Experts of a small language model: 734M tokens.
Below are experts of layer 3 (counted from 0) of a mixture-of-experts language model. Rows are named router (the router's row for the expert), up (a neuron's input weights, with its number) and show model dimensions 0-95. Each number is 500 + 25 x the weight over its row's rms, rounded and kept within 0 to 999. Numbers have three digits each.
After each expert's rows: a language model's description of what the expert responds to. This comes from a sample of Wikipedia text that the model never trained on.

# expert 54
router:511456521456540505475515519521488449500535516452494521495516480532523496508480494515499493463511502482499498515541486515484505511494503518486475493520471531537473476489515526533540512518482437501518469478491523471519465519458540471514470487549465470485471468451517463509475483488510503524
up1:447507447467474528510518491491502504528533492509527525474489540558467495555477504508543519481456511528500510522531492540511480537501523500476535504464475513463526516503489475519481520530520468471526490500498498476513468526462475503529506478488506499539520542479529472534488511494478516496
up2:542498501471511498509501483527488503538493529514518484489481521472527511504468485521506439480533484516531472502464505495471484500500473545460498502520500547527517470524539513511515484505477450481505507480560501503530424535481501500471449481534519508510516471507528461536508481497510486485
up3:546474535532518506501510502501495469509500531512489528500536477501478481467495504513481479514475514481529520488463501536477493482546516529508494505498515513488492511457583506505474501485486464504496527502512547479515536494509493482497498550544441499447544456527523492497469508525469476516
up4:518510520496454514528511510534505485482516483464509543494524532505513491537505484543455484488495507497512480525460497480490491475506498508483488515486524506480490510517523542488549487519532462485518476530484510473498495512538410484513466520484512516514506463512566463485514498519437506521
up5:498511512492562526511487492571496462528494513494498505511459511503502463457514492495467491540534504503451519495540473490481481474507480492511500518531518479472496496497522525472586506552462539534504546490507494515489494515508500507525488485527509502532487493527532519501495503524478484453
What it handles: Name endings and digits in tables

# expert 25
router:492493503479527494472477475535490453519506501487516525514517496495514471510513486511492456479498487495568515512512444526482491511522553541462467496480480542514484483486550515473514531563473490495478511462460510475527498493486491492517473498523490487443498484500527488534466458507493477524
up0:488497541492473503478492471532482482522499483506533498491513489502514544522502560484544461451492485498507485496497450501479515494489460519441460509498497510516515484487477558499486514523526500523486501464498468476519510491493549470523490519587483481467500471487515474492500521477512483532
up1:501486519484488479480478493518479464521501521531497532469499497525508548490497511480488493513416536507517526510530509490508507488492476518525474472476500512501490500513506519525520483526514506474537526489427538479516514505489516496489469511515484537476448491482495502485492471494400533516
up2:489492491474518500505467480504496463506537482497523570472489513498508490504493501491446481453497497477514546477520504484492513547496560517489456489512497470531500490484456531473482515498506495488546457454485520499483495489471498462544523559501504537487498470494492495477495505499530449477
up3:496479498498487481506511530520509425504530498524508510485491489531492469515463533549489494509483495478490510496513519505522537489505473476493495525498503545491452552507550485454501478524504498474505460501429530516517498513484526461532520502511556508487497497445517478496493539485472491474
up4:496488488510470530475502484530500551518483499534533515486476489507525479498519501478483466499523499483472491501574528524470451517477506479505550472448493502591513506495523454457514514499507506499487492476505491537526500539501512497482467497495480498528480506515452507494490466478496527485
What it handles: F and Middle East names

# expert 3
router:503489491463506498476493492519492488507519494478523513452527472532517455542482486535457462458510517474542502531493456526489481496520479534489465485494497519519487472488543495459531523530482497504473487509473514485515488510482505444511485488550486478488486464515540488507482485531530432523
up2:469446476512511489461490491490525469506501472497535498502501504521465545481531500491479485523490489558459470501485459486513492508470530477476508501544488495506484505527516498520515516540490479480563480455499499477492506548491543499549489544518480441501509515519490483516532478507533514530
up3:495436509485470499493530478505512519503508487470574519473460502536466477482480481503470544483455501533509514497505499490479498502542552497436504520485510507479517518494478534484524500495511486492524464532498560501503510495502474489530513483480461486506498450523507519501518451506505536515
up4:485454488510521507475504570531494480511481502492491507479500492500534491491479495494483530476495499484498556470498532538476505537476479499503501491520478506567519490521487478466528495523512513488540482528500490469530491505483490491481494487472485478514475458491555515512457455454574484481
up5:497516515464508536456499513442482488516477478488534504471512523503541429483516498484526478494527506467525520518493502488504472517540528452508475485469516479554479540475548512447548502513500445509474469514484524494511509490504554480494505514519521497495481467503480496502497504505516505492
up6:531507537525520534489501465470505467543537521465529528474501471493525500529527491530517521491503480495514495519494522488521466492489469439500526496483512469523543484518567489515443455505498501490524502503475511507531463498505546522493503535532476488485515489471550458505482499530490502496
What it handles: Accented Latin letters

# expert 34
router:528484490460537509477513499502491493511538473481509492495514489529537483509492479535472488458495511443512517537523502516481477525528546532465463456471483500497483460494518514494539520533496480478491485484456495476511486509490530512523468507550497471459472491437497504515471443483491482515
up0:484437497423513495476512516512515516465491452466544503469529509482495461488478512515484499490464471489538485574519468484495536525506482474474506501472501553529504526477548513508508492482503489526513500496490468530484520487510489492527487507496483496530443482477509465500496496513524518493
up1:522532487524540529491561449476518485510542438498476507505552451486520517508494424468484485505475497459492487524517528493514508529484510524464471489484514510504500509532510479481510531483502499462498495501499503477536519529472526526478512523482505446532526514513490502485494488491520480472
up2:514507516509499515463471488537469491545477490507473509516521445505469483467521512474482487484495513508500482489530519512497491494545527486518502486469483432479458502512484474477468531469492524485509555496558518519489494500496545485532426538498490491483481499538537506498498504511494538529
up3:471494556503524462455485498485517497539501530489511488504507549572513463502487463557545469475473502559517508521501488510489507487499524541473469492499489472477508569514482491484513520513474483483482489489533477490487450503507501485520527479523494487507487510533507499475488544494490512501
up4:495492492505519504486521469556472516491447518477481489485493464557514485525532529509502485554490500503537510477531506536515493480506509523556514447456469492489510496531514497516554478495504503459514519535522479448499506501487522486504553474495522504472477465505495512486489551517514497478
What it handles: Digits and quotes

# expert 27
router:473487480494532500488534474518477491543524494493502531488488470489525457513473472507475472514456488468529514521541466525493498548517546514491470472475509477534483481499490537491518502506447491485473496497474520474526507513494514472516473504535478460453481474480519458513482449516476450479
up0:521489514464450483492508476509524451511518456509477531497533478564479520551467498518470528439472506507521487510460490522493515487500453502497467439466495474476498471478492508506468507533502488522498507493503509491466497505496478483508495455526455498518496494478539482483503486485521507552
up1:500508504476514519492487467471491486512532518488545510503502458486506550500495498472525498514476512499521502478534490524503463522476527547505511484462492489540459483547497481489518508504473504448527457488492508484523495521487516483558492467479535427529429522516501484507488528487533513492
up2:491518486472520532486527498485468491509522511513526462529447495485545532537543511508473489494469481499479469546485455492489508534484495515520496462493513491511491446552481521491458511514443543515482517522539522508520520469477516487449477488509519505494475503484502491488497554465500521507
up3:517484476505522536454490481471452487505509510497530552500508490497493469494477518522485438503493523478496498501498517563496479510515522527516502465466503525516547505545477504500538465524496484532507476463505490459539522548509467453535481488476508485497453519506515499474490500515516462475
up4:539493522468485519505543456522503475455467527495498518485495510532530491546519514509484505500518510493514493486514477481459491477515509469479480507464483501531531486502491515550470447482508451516475468490485532508502493526502562596489460475506530497493476513489497503503503493520493509476
What it handles: Word-start consonant clusters

# expert 41
router:505499498465513516492522490521513490527558493445504487497532505531495482536482484511489488470530483488531491505526489502435473512503510543494493452494450505494461500492517492500518496512459463454505498489456518494517454503453529453518454475512468480493484485464518468483507464515505464511
up2:522511486490501530532508511502520542517497475499483508511515503545524515489561477534478518512476497517485513514514478538504510548491476499524495500523453509510476429471463487495494498492458455486522494495488554489561496549493506529474478490547525511491454506477538528500516479497488490475
up3:508511505444474490531531488495478459570479500521505550475491505459471480500491485523561519502518518494539502507491505499496483520509474487524506469485519548481434445502461491492471491482508523468479503524528527508498460506479465492483449499496465482494478507473505518508482527516502520485
up4:493461475454534510498442439487461471501500504480502514470528497536501516483482536527489496460535499482490502499507512489465500527500448467448505475471480482502507510475500469470524488494522476498482480498484478493492494505504545496516493518509485492508543514485510543472509469487538449567
up5:483481521525554521492520491490518478473490466498494530501516477504501472486498500504466550536467485507494487479574516479494492516508506517497458467501513452488519497449491491519530509481521494468495571502480512465545472511451488465471497512561474497516495487512503500470505505503477455494
up6:533491515433468490541567464512468513493510509465491530525508504513494510529494474488497486484476497533514500536515483518515501508503507522551538461465520519489515451514485515496497542526513491473540499522499528444493520528469539515502527500510452478475487478493498467533483507470476504523
What it handles: Year digits and fragments

# expert 38
router:484459516473518531484507474498497487545495516477539531472512476505527455538507485495466489510494504457521496535515456518477488498532534532473460469465493508502454496498546517488546523506493490480496478495484528497498501530491516493517500490500485441481450462481531477509459468533470465492
up2:510455474462495547478508514470474488518513502526518573527512544495505471499480473505491483505462507499527493489490512493477516489550515467556475531454510531513505495555466491514494528509484451465549493493494496496491467527456504501550504503528495482477464469503485507499513525503506507505
up3:495508534513522506483509478518525532499501503480523533459516532532488517493491486505451438519487496509562525532542465479495478487522550485508499516539532488517529486512502520503544463465474517510474520466497499487508501459518506481475510504524468544517451487466520510550466480525503497495
up4:507491507483484533468518484478446470467481512477528482523501514508501468484513504502462499457487523504496492523561473490501487502516533491438510492474513481487491473520494501525488504536500451502494486521478477480508496500482549517467508509571470459480459481450519481513547472532492509472
up5:480474450510477502534571515504493473473512502542530487503467506493539537528482472496498510482496516534488508478487439500488474490479521535472480487499500538466475480505481490519463498484509449484532495500477518520487491513479533513545470517508506520473488553469510513476492454453502533502
up6:511494495484552518483498521486488476498545478488435503489451542481514514469474518501519495531516498463478492535512527538515523520512485442466510506543509498536471525491504480511468500514499478524467510500512465500497472538499532495471511496525503467458542481515492508469502523518496431470
What it handles: Capital letters in abbreviations

# expert 50
router:505486494487539532452528474530478492499529459473520526484530493527528461542491493510476496496491475476522503511516493541478461545521512530494476457485486507502483463476519513512552540506497464490513494489512511494533462510489513458516480491510469505470441487462523507550456479524511495519
up0:532511440475488526561531492520508491506478487504484571498514485500524515516491472466493507521505485478483508510499493497515527459448496517509514468448472527531455489487504477507442440497494463512509509506489511494542483530479488523522511473483477476486486461501495479491533507507527497542
up1:482505549482514478525480545469476485488491463480523464484482491524487488504495507498475501459476463539509483512556482528471460494457448495490518487500468505502429489480527486497493500501490492500509496466510513466461512493498537502492503526498516511477506435484507454437476480477482488504
up2:518495530492509462545498492513509488492497492494431480482483486507499473461488493509467506513473463475505539517496499484475535528500559475518490475472475488501507507510480494508465495494522511488504510509500526510471525501504484491500511522494463493394442519495484488517484521529541461450
up3:501516500485456433528486516498546500507512462454551511528530480507510456499512506463500521479453543540499472510508469533464471466482504479483518530533499505498452513512480513501464518507518526544501506493493504499506507516483500499440494512484505509547491492458505500485526463537488504525
up4:511463491498549499423496493522511501511504511513529489515466513510478452477455488478519497484505472499542469483482496507459505563494478511497535490476467506558503503480550482477499512500507475472473488499501466504502478513498548519520532500489471502502543483481510493513456541551511502474
What it handles: Pipes after table numbers

# expert 26
router:528503486477509529473516502528489473540497487488501534487517449522543463513505474498494486479502489469540541503522489529500483499518522514495463475441459520516472440487512527474540497530444500504463508484470504493505495507471496479533489512536463485477461494499532463495490484546496462516
up0:478509489473514487485482460486494484540501471498479454517500498493478464481487478495490497464503484493528494556562484478489478530492507510522537468521538468481489556487532531512482493525459475519510516457485496443514473507550517530527503526482466487528503465505487456486494527503462503511
up1:525508546496491520489518480517487515504497492483509534511575506501537516498490482519506516497488517522528469481495462456488483510489511559507499495537495501483534503515521545511539527512523488499501457511459465484476435559491493504531473524472474500502470525505512471519482481562492514477
up2:502519474471479497494459493492487503517495506432519520478490540512447445549494482510468497446520489502475504491489510515501467540473477518503523452481465519500474474450479467481478492502537450456501513486504538506515495492427489499509493481510492508523507518487508479513486488481524498474
up3:509491496492490509476503478479492502498514484507483531537513504514503495524468453506506473490522529495535491501536502536471504503533540504464452531494485471457518516501547561466528507504460504486501499517528530506474489502438508453534445485518511477494490494457538545475523477487512465496
up4:482492500505508504510509498542475496518514483518498526491479447500521499527525497477473511552485442502493543519500474484484519514473514475467474479514483485498507556514491505509481509516481523496552473521500530495488504528490527478463515466535558497516453527489545475511501520460543436521
What it handles: Letters g and b

# expert 55
router:520459507500502514470513467527479474529562472484518511494535447504521449516493458509479495499496455507510509511523496517464497533538545524461467454499480497523489484485517534489503528544495478474499534463462493491543477519491506478524484509525467472478498499497495485536487464523535496510
up4:501474510484489529546501513472499467501511472481519505491486466515500470490467539533562523468512419510464508509543501502456501528457523485506544490524477525471511450506519544527509525490514459523499516453479511487532509506483498520500525503504481504509508522531493484512504540489500467473
up5:525518478504534489469495515539426516476502514515486514497504497467573458525459473507479475481464463499523504518516505520523480520574469502510473505476505474510500487471526502474525505473501522506502497515506515505499457492474461463459515509527459525508509469482488536523479515493502470518
up6:526507460492539510501496459494470517487510453494503473468494498485523462482502449558495510495510471470510529520492519528510461503546482476510491522469509486481472531498543483481521517529438519467477502484462529506515453483479507468489499500516503510503504437507478516511502530477471451488
up7:452533484473511476501478530515479486503483453476485513523499505506516528494534528481498470531522560481481519506496462511451503550457503560501496495503513465451498498494520479456495474541501483486512499536487528432500499490471509498492517479490499519495502536492503519533520457526467502479
up8:488483468487498517517494494519483485427494484469542552531528493487546507525479498483537485524485562491482529493529466469453531484464519523519458497481499504508528461556449527480513481493529515498524487516517482502505525504469479498486509504475517512487488480510498497496516491548461475501
What it handles: Preposition in, prefixes

# expert 37
router:486498503484536502478505510542478479495502493501522523514539459502523455551492504521487465477519453458523530518517474549459452505517530527471469488494481525532481480475554509470517521539500481501481511480490521486519493522487538491525470481523478497498486476492534495518469471506530442505
up2:518516540497554478510515520473490522463495512495493481486481533501539490524483484539468433473462480456520497514494477509456498507458493512532459479541483503520442508553508500498503506520507478495493529489488459482493514494500482453530453525509505515489513488470523462522499506518500460475
up3:528517501503535512409502485534469486462522484480475526461507517523524484520517490516492524507526480460470484511528517485497485530522518479542490464486522531520497494509474492518469514478523523519510513447495502498512498554512487513458512475508444508517492503511490470467518494526463443490
up4:483503496515518508491480500498449504509552479498574486508524461513574556470468505518529486505503473472491480464482541539487522517489529446519497492479516529492488504539502492498517511477523469517521487522510468464504484567490516508521513513475499517497506497501501450491509470489499515498
up5:497492507471490528503501484464503494529503482507472527487535467526499467544475491516526569485471441454509488517503482540502556521550493501500505498484481486450502506465542516512456504535506472452546499524503512490487476484505490484518534515488503509443478509499470516492527493524487500496
up6:501517500483532483548486527535523474512547486501533526522493484480487524514510488505501484505518530498479505547488529515561466485508443491533506455511505518485440481487470517490509531563469479483481499466515509506498460503487485510475506470550489512473505529457532504483496474545504500515
What it handles: Capital vowel starts

# expert 7
router:530476513451547518499538499521485492520514474451528523477504474534547486504482485513479526476518481454510527555537466503490507510520536510491454474479494521535473501475504513482510519521488468475485462468471514489502468503483497496513457485536486473471442492455506482518467500492486501513
up2:562484472470489467513492511546450536492498497493504528515474550484471473531481465471482501520506512489527531528504493523491510494462529528507531526477496494498515451438497490531506487517490511443528505512480496507546470509501458498518526489493485442512522492508504452499532485498528507500
up3:517524466485493499472494490480530487483503523523511479510519479472531471482531491516497480504505452462476511487512470506452523482479502530516503490500470533511499513504534504467562492490503526542480489518511507558516491514479533500473509547457504497511464544497509557509458483490577513512
up4:567486500490473538478489460513489480526509484528460513513454458502512525534465494491489489547460494457517505495519457530503506500511494530486477521480477510502526484513547533528520532509473475506465515504453513522523487529493520515472478537477469485476490477507499489532516485526497446466
up5:458487531509488535503511477483503529521523463525527508475499470492536523495553534506448506486502527528502478533529481496470490516537501543457481482493471489504473518479464550466488488472494443484545498475511491525513515488504496484526447440502494454504483533516504478503523495489499492501
up6:482504533512508507494497506504521495528513490507468503471545498499575511520521466474501498559464509478501511489519501500516501502486491542450453508474457492502517498466509505489583548497490529517480506506453552480525548518484486499467506499502499484477514509514503456524461503519503479488
What it handles: Digits in numbers

# expert 44
router:505495518497528497471522473524493500547528443464522510503535481500545488496481466511477477489464499460512524525510474517478468545508530500502477471448455496532473505483504528483516500505486473472482544467502509448519475507492527464523505532521481481484486477489512448516470448496496485488
up2:458464477501509532528512470506510524490507496505490515469482538549539482497533507542540492506516486545503488535535534485436458521507527478453531514479497540520520505507513505498497518461523517509496545459510491477502485511497510522469487469512477493504478450507514489459458483462521493484
up3:470524438500488517467460504539503478517517497498499549510528537504531508546485482544498502458538510493513497467500505534510464491506511520528510503544503503495470479540487565492486537509530536502492481523490505511478510497491502509515511481522443545504488524482526483511524519479550504453
up4:476485508498471479508501504542476495444478455521483510483498522493471470539507495461540502518497486508474537494495470516520507523491463511461462521519528500536500505509504532517535541534501528464496536473472525441471481497487444518511506509501480447489520509459516513489478517520548487513
up5:522498466477549505504509513465522494499521473530492485493503526500478495504518518498470428474514482455507501501515546521545492493521523497466500511532501531472505455439509482496466519499505467520454520478494478491497482500495486514455483520483478530495500445491516472473478526484501488572
up6:482515498503517505473516493534525489559494476522517506510543535468525534514444451526542525501503526467484516505507469502480522496472487503546493531484509493525526519483482524488502516488509518475516494482497539568517501528457534454545474487495481459477507512493509516521544494484527498473
What it handles: Short word-initial pieces

# expert 49
router:480498471492524523492539466535494492553539432519505506488498492506516529538468484508486481499473472508511514513517508543465462517518537511472489481490452545518482493480525528491501518521506492459491513475497547505509479512454488472513479478499502499468463466453534501537503448509511481507
up0:513433477495494481488488485486472485428485539509532522466486480506526481538543494491459500501520546479534499500532491548489475452496516478504490482513499509502530486533552497478511495491464474515489488484511487498529501491479507478508476520519444499452525494469532547504490463505478490497
up1:508446488476529514473512472443467527529492494502491509483460473486488498503484471492508556492494488490527522550477485486503527491550463474528535474458508501486485499534551485464475522539475501464508564499499472494513498493493485509508511544510511498449506486522482465495502504510460495514
up2:494507511474506544527502521492491504478542478509502522475521535537499509484488456520479445525443536508501473551504525461447497472489462537504470505509513509501524482500537489498534514493545469494515458461496484501485507540485488514490483509504469465505518488509558530510454495487528497487
up3:520518479526512532492507501470489498500498452514511505522494507515508495531445447500475506453507513460507524517499541536461471533473538511499494497506521512596510506547528491511503516529519454470514512511531505496517477522468505457520500491478502497481490458515511485549488500513518469494
up4:509516487508534492509498509516502497496467466482478515487479468497569512564466470532545502471476461457529508510478505484502505503484489508517497527501475527492488496434538503480497495483457431499492518438515471495508500535515469520503516482503453501507498474517542467479500477498500503498
What it handles: Word-ending suffixes, heading marks

# expert 53
router:460472508484550529479538485508485494538536480490531523518530482518514502489459483506503479470508489503512525564511488537474495497519505534499474465490489554526494464476516535495531498516489474519502497479470504504558464570478512498534489470534485494485509477485520497522490507541533488525
up0:502485482494496481473460487541468508484489552485550539506496489550516496505546523503473504464503500492519522509520502534503473488509477510488499489508486455493544507465492556521494519477485510517508492484483500518515506539490470464514510498547469521486477508488501484604461496487524505519
up1:523498522462458529508553494517490488489526536518515497481549503472542491499459470495531520476511506502499496504495453505500505516472504480523505474506435523524494486479513521457538508525502500488488470481504506520540491524512494495453503430524491445422494519477501526499486499503507504502
up2:512513519490507495477492496540468484546507542467496518515559505531486501491456502497500463483492470535527501460531511492502500497542515539499509501492491495518463502461463561500492489504525516514475498462476527539533488520500521457465477478510497500494494453492442473548514481528514506534
up3:495520497479498534462476528479477484528536488496570464497525524483497482498475482561509507549485430475471539492532493574485458525513488493500508512509515476478499484456491542501515493473511505509500448501528478497518502512484496507534511465487485509487488479488524486530466513500511498506
up4:462479539472526501504483498523505493535558512515537497502516501509491508498473538495532493477525499488500454537557479509502553494500521507471503467471514524512473489520534534497545480502469482490530485458472524493497482519520514501511522443539523463503502503492477503575500516542510503500
What it handles: Field colons and places

# expert 56
router:467480493475554554482526500527492485508505442497539494471515489515514515518481486529478469499465477492500526562501481511481467520510513507503456471481453524517468489465496475495524492501507474498472499486452502517526490531490512501525472503518486465430506492456534486541496475515482482505
up0:466509530533524563501529472488489506490499484516497525499492479476515517527462472523490510518448483480489497531518512540479451534497471498515514508469499508505483527469511526493489505514519464441487482469559501469473488538502463498536484509500490441491498474469526476478460479509500461513
up1:476468507501509556466463492521472481531488495479509504503511532510498490536476472505524506484510456510479529523501471492544507476498498474479450474498528481525521557457503493505550569501491523500501538487540520475546483548475498505485485504502484513533504490524516461527515478539488488514
up2:491503481478518505480481510493503479474522507506514479475480510528474489496456489496507456485500530473499425517497476502493487496466496502519460462535541520561500485510525488492510482534443499485511544466482466477485535476472560486480484474518517523510514468493510521502467519517520482443
up3:476493520510494495516583458543525475532551476502507520499540510506493496507467469475484465460499511523505548528504501510526485483523491485480513527475496472482447472427488509508488521553484542496504510467484480477503516522509474484495448471516502503502503511473507505537503491491521493515
up4:509489498495496491511539476512440464556499511509447493492513490527508513467441478517488502532510493528512510510510477502488518507517457501493512527496500536449452545497509500485480493514510495472506568533522476465490476538522501531535462491489529474492483454512534517491496520501532468493
What it handles: Sports and common noun endings

# expert 2
router:501493507473544535475542472519501476509521506465544544506519469507534484524521487508468484505515512485520533526511484547482465524506508548482458480479479523499505477475514543494545538513478475490485473496503542493549476525489494449529462482513481505490474480468506514535466466498524494508
up0:547475509495490501498513484569542470475514498542533537504512498500465527489516504520475476466500491534507487491492467530504532533474486507470501523506481535567502527523512514448424469495488515520507494485497500504489455521495484459540491491502498505488501490439515507484472491483494479504
up1:481532510504473494478473493478517505505498507470528489540525431503491542506501515560504450515505485503530508524462481522487529531537487511476467503498496508502505558521504540497528425464518501520499489524493546503494497528509506511527489506496452490485495557492493504533518460529501492509
up2:528513483473463528463488498565516489507522488441507455476534491495513455494505537506500478512480497523522518474486506485490474454520522473519513505479482550497503462556501467475503535495526483472538493505499453474527522504508536473528502462501511499495528457450494509488490484531496489497
up3:454493519472494539488479518508526476500518468522545536493509461512548460506516494436467487508491518476457505501571474509500529509514469515478497465489486514494488503516495490510500515459473493529478476491505521530532469517472513501506481450507536521478494486502518549504529481528496483551
up4:533492528453530545486485431496507498496474511471496512471506461494550489503479480500532519508459502487509497493487424496486486489511502499533517501494477466468493547485501512451501451499527504482461490503445518509498495513469491556482494523488504499478470548521505485488474514533484485493
What it handles: Table cell separators after names

# expert 29
router:489494515499516494506518452531473472537523505466542533499517473501509447533504504518458487475521470513523501488523482535460494542514539512498510476492482517513471489458552514483536515523489504494471505488488522478546489536468529502516450488545457473480475466495513486531487485528508498465
up4:507464502482504500430503525476527479501505481494471513489539466535506490534539464478511514470498509494566498498510460539535528489480473525503499501495446478518498494449498505495496489514500491459525515474498498484527487534514482496521505472437508466494458548512501508518471501521496502552
up5:493510521527545529498523488517530486504493496476470502471472517466491527478494492503542477467508540528530479514534477522477460470523460514522511491452536504493491495518466545495473496504480510443496493487492510507507504540527493513555550487534519481460483455494512530458490466515487507534
up6:493454411511497513511503449519485509491500501485513478517461514509500475475457463523480477547490566494511479517496470509517466472482470470503513501472501498453494514493511498469507467498474491456460488500497507500560501530471496506489488488498489486498499505501500520539463492450475504540
up7:529500492505511541499532504511456490495498479494493518481481521509521479519502479489494502466493510505530501509489424501493491491488495502505527495513508529508507505536504504475479485604500486473551422490476513511525493492522521508495533459506480501469452500542512516561516478498490526489
up8:503523495494492536497522489454540455493484446514530520445509477548506500561511476479466481521497497499476500521517491495495494461460514523498491457533483542521485511517494496467513488523502525515488484517512529514528498453493494505527460561483503496524478505510538482519564479499478502488
What it handles: Capitalized word beginnings

# expert 35
router:498488498494521517499525495512491470505535481470548549491521464533538497514473497522475461492517489496507539517521475526488503530531530530469477475477476534515472465512515531509533554523504479465488462490458484474552480531492509455495475469513487479496470488458506464536492476500523483493
up1:503477497488541453521515539502483508504488533539485503522504513536500521531483507508505490496483535504475452477478495467510510504517518476511480511492491554506491551516498515501484501504511544454491495517498468505527570515463448524496504550525458492493450518469527446498504514473491475522
up2:502481484521500510514506456454451496491481539505509482525490479453519473513524481520472522526493506474549494483521487528496464498507510532532452453485500441534520499510526486498472541490504477454458485456507514500506481489507532493462460504501495507500490508534517491568492504516485473531
up3:503496481497476517469554493458495523503515484489495450469479468487485510502513440454518539501499486507537490472529511511497484488547462472503496516468500492500523549524478470507488495555506522478494460512512501471511515526486521461449460466497513492521521498522499523435516476512471482495
up4:534529501490483551486532518488476480504494498446528466523492458559515501481518481473493519490520433542486479459508493519502516509486470528478557478458451514484476494481497483508499515518508492522505480445468506516537460504489497468529509515504503490481508481528502525497518470501508506451
up5:535496502475475477527502429562533455516474528475462533509477516510517512506543491490517495503543494504472486497496488499496520495455476496492505497472502518500463537497514545506508500501504465497494511503480504543540533546510455500481473435491504493486512521495487527556523517493504509468
What it handles: Sentence-ending punctuation

# expert 58
router:489467503475544534452539488504464507508508473467531514489517480535514482523480461500488494514464467483528544497522480526481464491551512520514470474445479492535487464497497490526509540528472502503519528444477501471528462532488523466530490500520482500488487504473521478533467480512505492511
up1:543521544454475550521535496491527493514468518460473512457556511505525497524481504505479483541515449489528510497500499515494466494489510485482446489443497522483515519542494504514533515466515498505522515511485475482501476514471489474503471525510533519481461493481486474505516566531495494486
up2:516525488505525489487547467489484504510508518458516513540543541545479453513453482518473531513496479516560484504504505536434479517519523543480483482504485516524514467514496512491500537521502503490492506553461489518494494521493485536519512513507501508465483486511499464502445525521505484455
up3:484525477522514547487477497477434513486508485510517529473500497534485492477460476495487512502435469511528506496483510505483537506484535502499483524470484486516472478495526494508470534547450456499501513510481471495507465493490492503424532497500497480501500431485498469536490491509501460472
up4:473491506491492521485498445489533523532534455458504493524503494476500487499553488555549526509492525466478494506509474516450506505524528508496499494500479497498492580515522512483496488527518537507466511566447528487515500502509516541510505484499529455518520519515494520512505485533492486474
up5:486468533480528518512450531528462462508565524505553505531506470498547505472481525529496511510459484503525497485540507487433520513513481499503462507526502507485497460481493498491527469510508519545502445450512516499526481482504514544498513493525490505477508510501522517539485491499511465496
What it handles: Infobox colons, separators

# expert 23
router:504501516463494529504522494495486490518538499478521521479491498534494481538495482507473496492496510496555502499521500527470502517561501547464478454471455518507501490501525525480520497483467470478492486497461545485517484526461533477507463480520466464500438474500546466496492463537482471517
up15:571518536489487480495520456526503483518494497464533497506510500484469437508500495500537491478495482544501530531501520540506492481492518531507463508465463493476497477515518491505489558534494521497447508518504509510504493500470483469487509532491534509508496496499532470492488448559554509474
up16:560504423491504510515519512488492484535499472507515532494486474523500443528479439507510489513485502489520543469466481532474516511481482509499490528511497491479469532491537524466498532519485483476561509520507486493485503492464508490515516453512519497526491500497508513564466527503540485521
up17:519512521479503465465501494487485468502495490482468486509516503475487511555412477524475522478468483506529527517522498471526493508452490501522496458479502464483508477500510467490517510511491464493508492509567481459509476513490542484518518520498513477536471474473548465511503501505442483499
up18:522512513490511562517510457501540500511527503462486510467524479489535506493496444517496522499497484493506486499505510491469507488562513504517480485466477500528493478555553492501528493515479538493441481516445507514504432526509493446525460509517516504475479518500492509487498545493508492495
up19:454494529532489500496496527520535487516475468531477501505519451482504525549441483490482496466492492508505508492474505523532514557498465520537526511491464504475507485510480498515499516477516473433499483469499473554510530499462473467517530546482469473503494467504501504517465496495458482499
What it handles: Pieces after d

# expert 33
router:544466485474534539496531458493472490520520472480507523493495474519550487511467465529488453507473504451541528531526456505502507481539495542511444487476503512512503524517514542472511500518474468486497521518478506483522478516473501488540511499520484460502470491466525515555492501513504484519
up2:546491515485485559504493461502535476504482498501539518494525480500513507506497474585530501518505512466481527497540508505502524569496457497511455502455454512499534531489502491540526492485474491467510457509480476497498487508455471502497486472482500493462509483504523468510504528502513489465
up3:499497515489491524504551479508470515502535509483504507473490451524484483511455504481479461533483507498521516477502504516509506493476517470510473503510491527501508531541515499491514544529528520485541472496452534563500490537479559438514469453525531497481472486494536496484473533483510478521
up4:488452514511453502516548503524528500487484512473517508514502522539467503499475453538472459523476492507494490495475494491480491520459507461525532462507493488541483530479527487526482515479493433486457511475522465480527461495455472513509488538531513497463467468489530473494483528510506507497
up5:491473479492491502489532478540518481502531479482446508499485475471519480510520508520517517511479499511555480521495462536515504507493548525490519506468483439481504478523526481502505526529463458489514557494474556507469492525512546521546475503477476472487486518537482509467481475480488494466
up6:534440500464493504463486474546503459482531512476542516515493443558504517487484494492510495499530492512518504491483498526515481496462463522495440517449492480460514502488493537481512490491488494466520469508461491512500473561496514524504508460508521469488488519483488523501487476556513494492
What it handles: Short-vowel stem pieces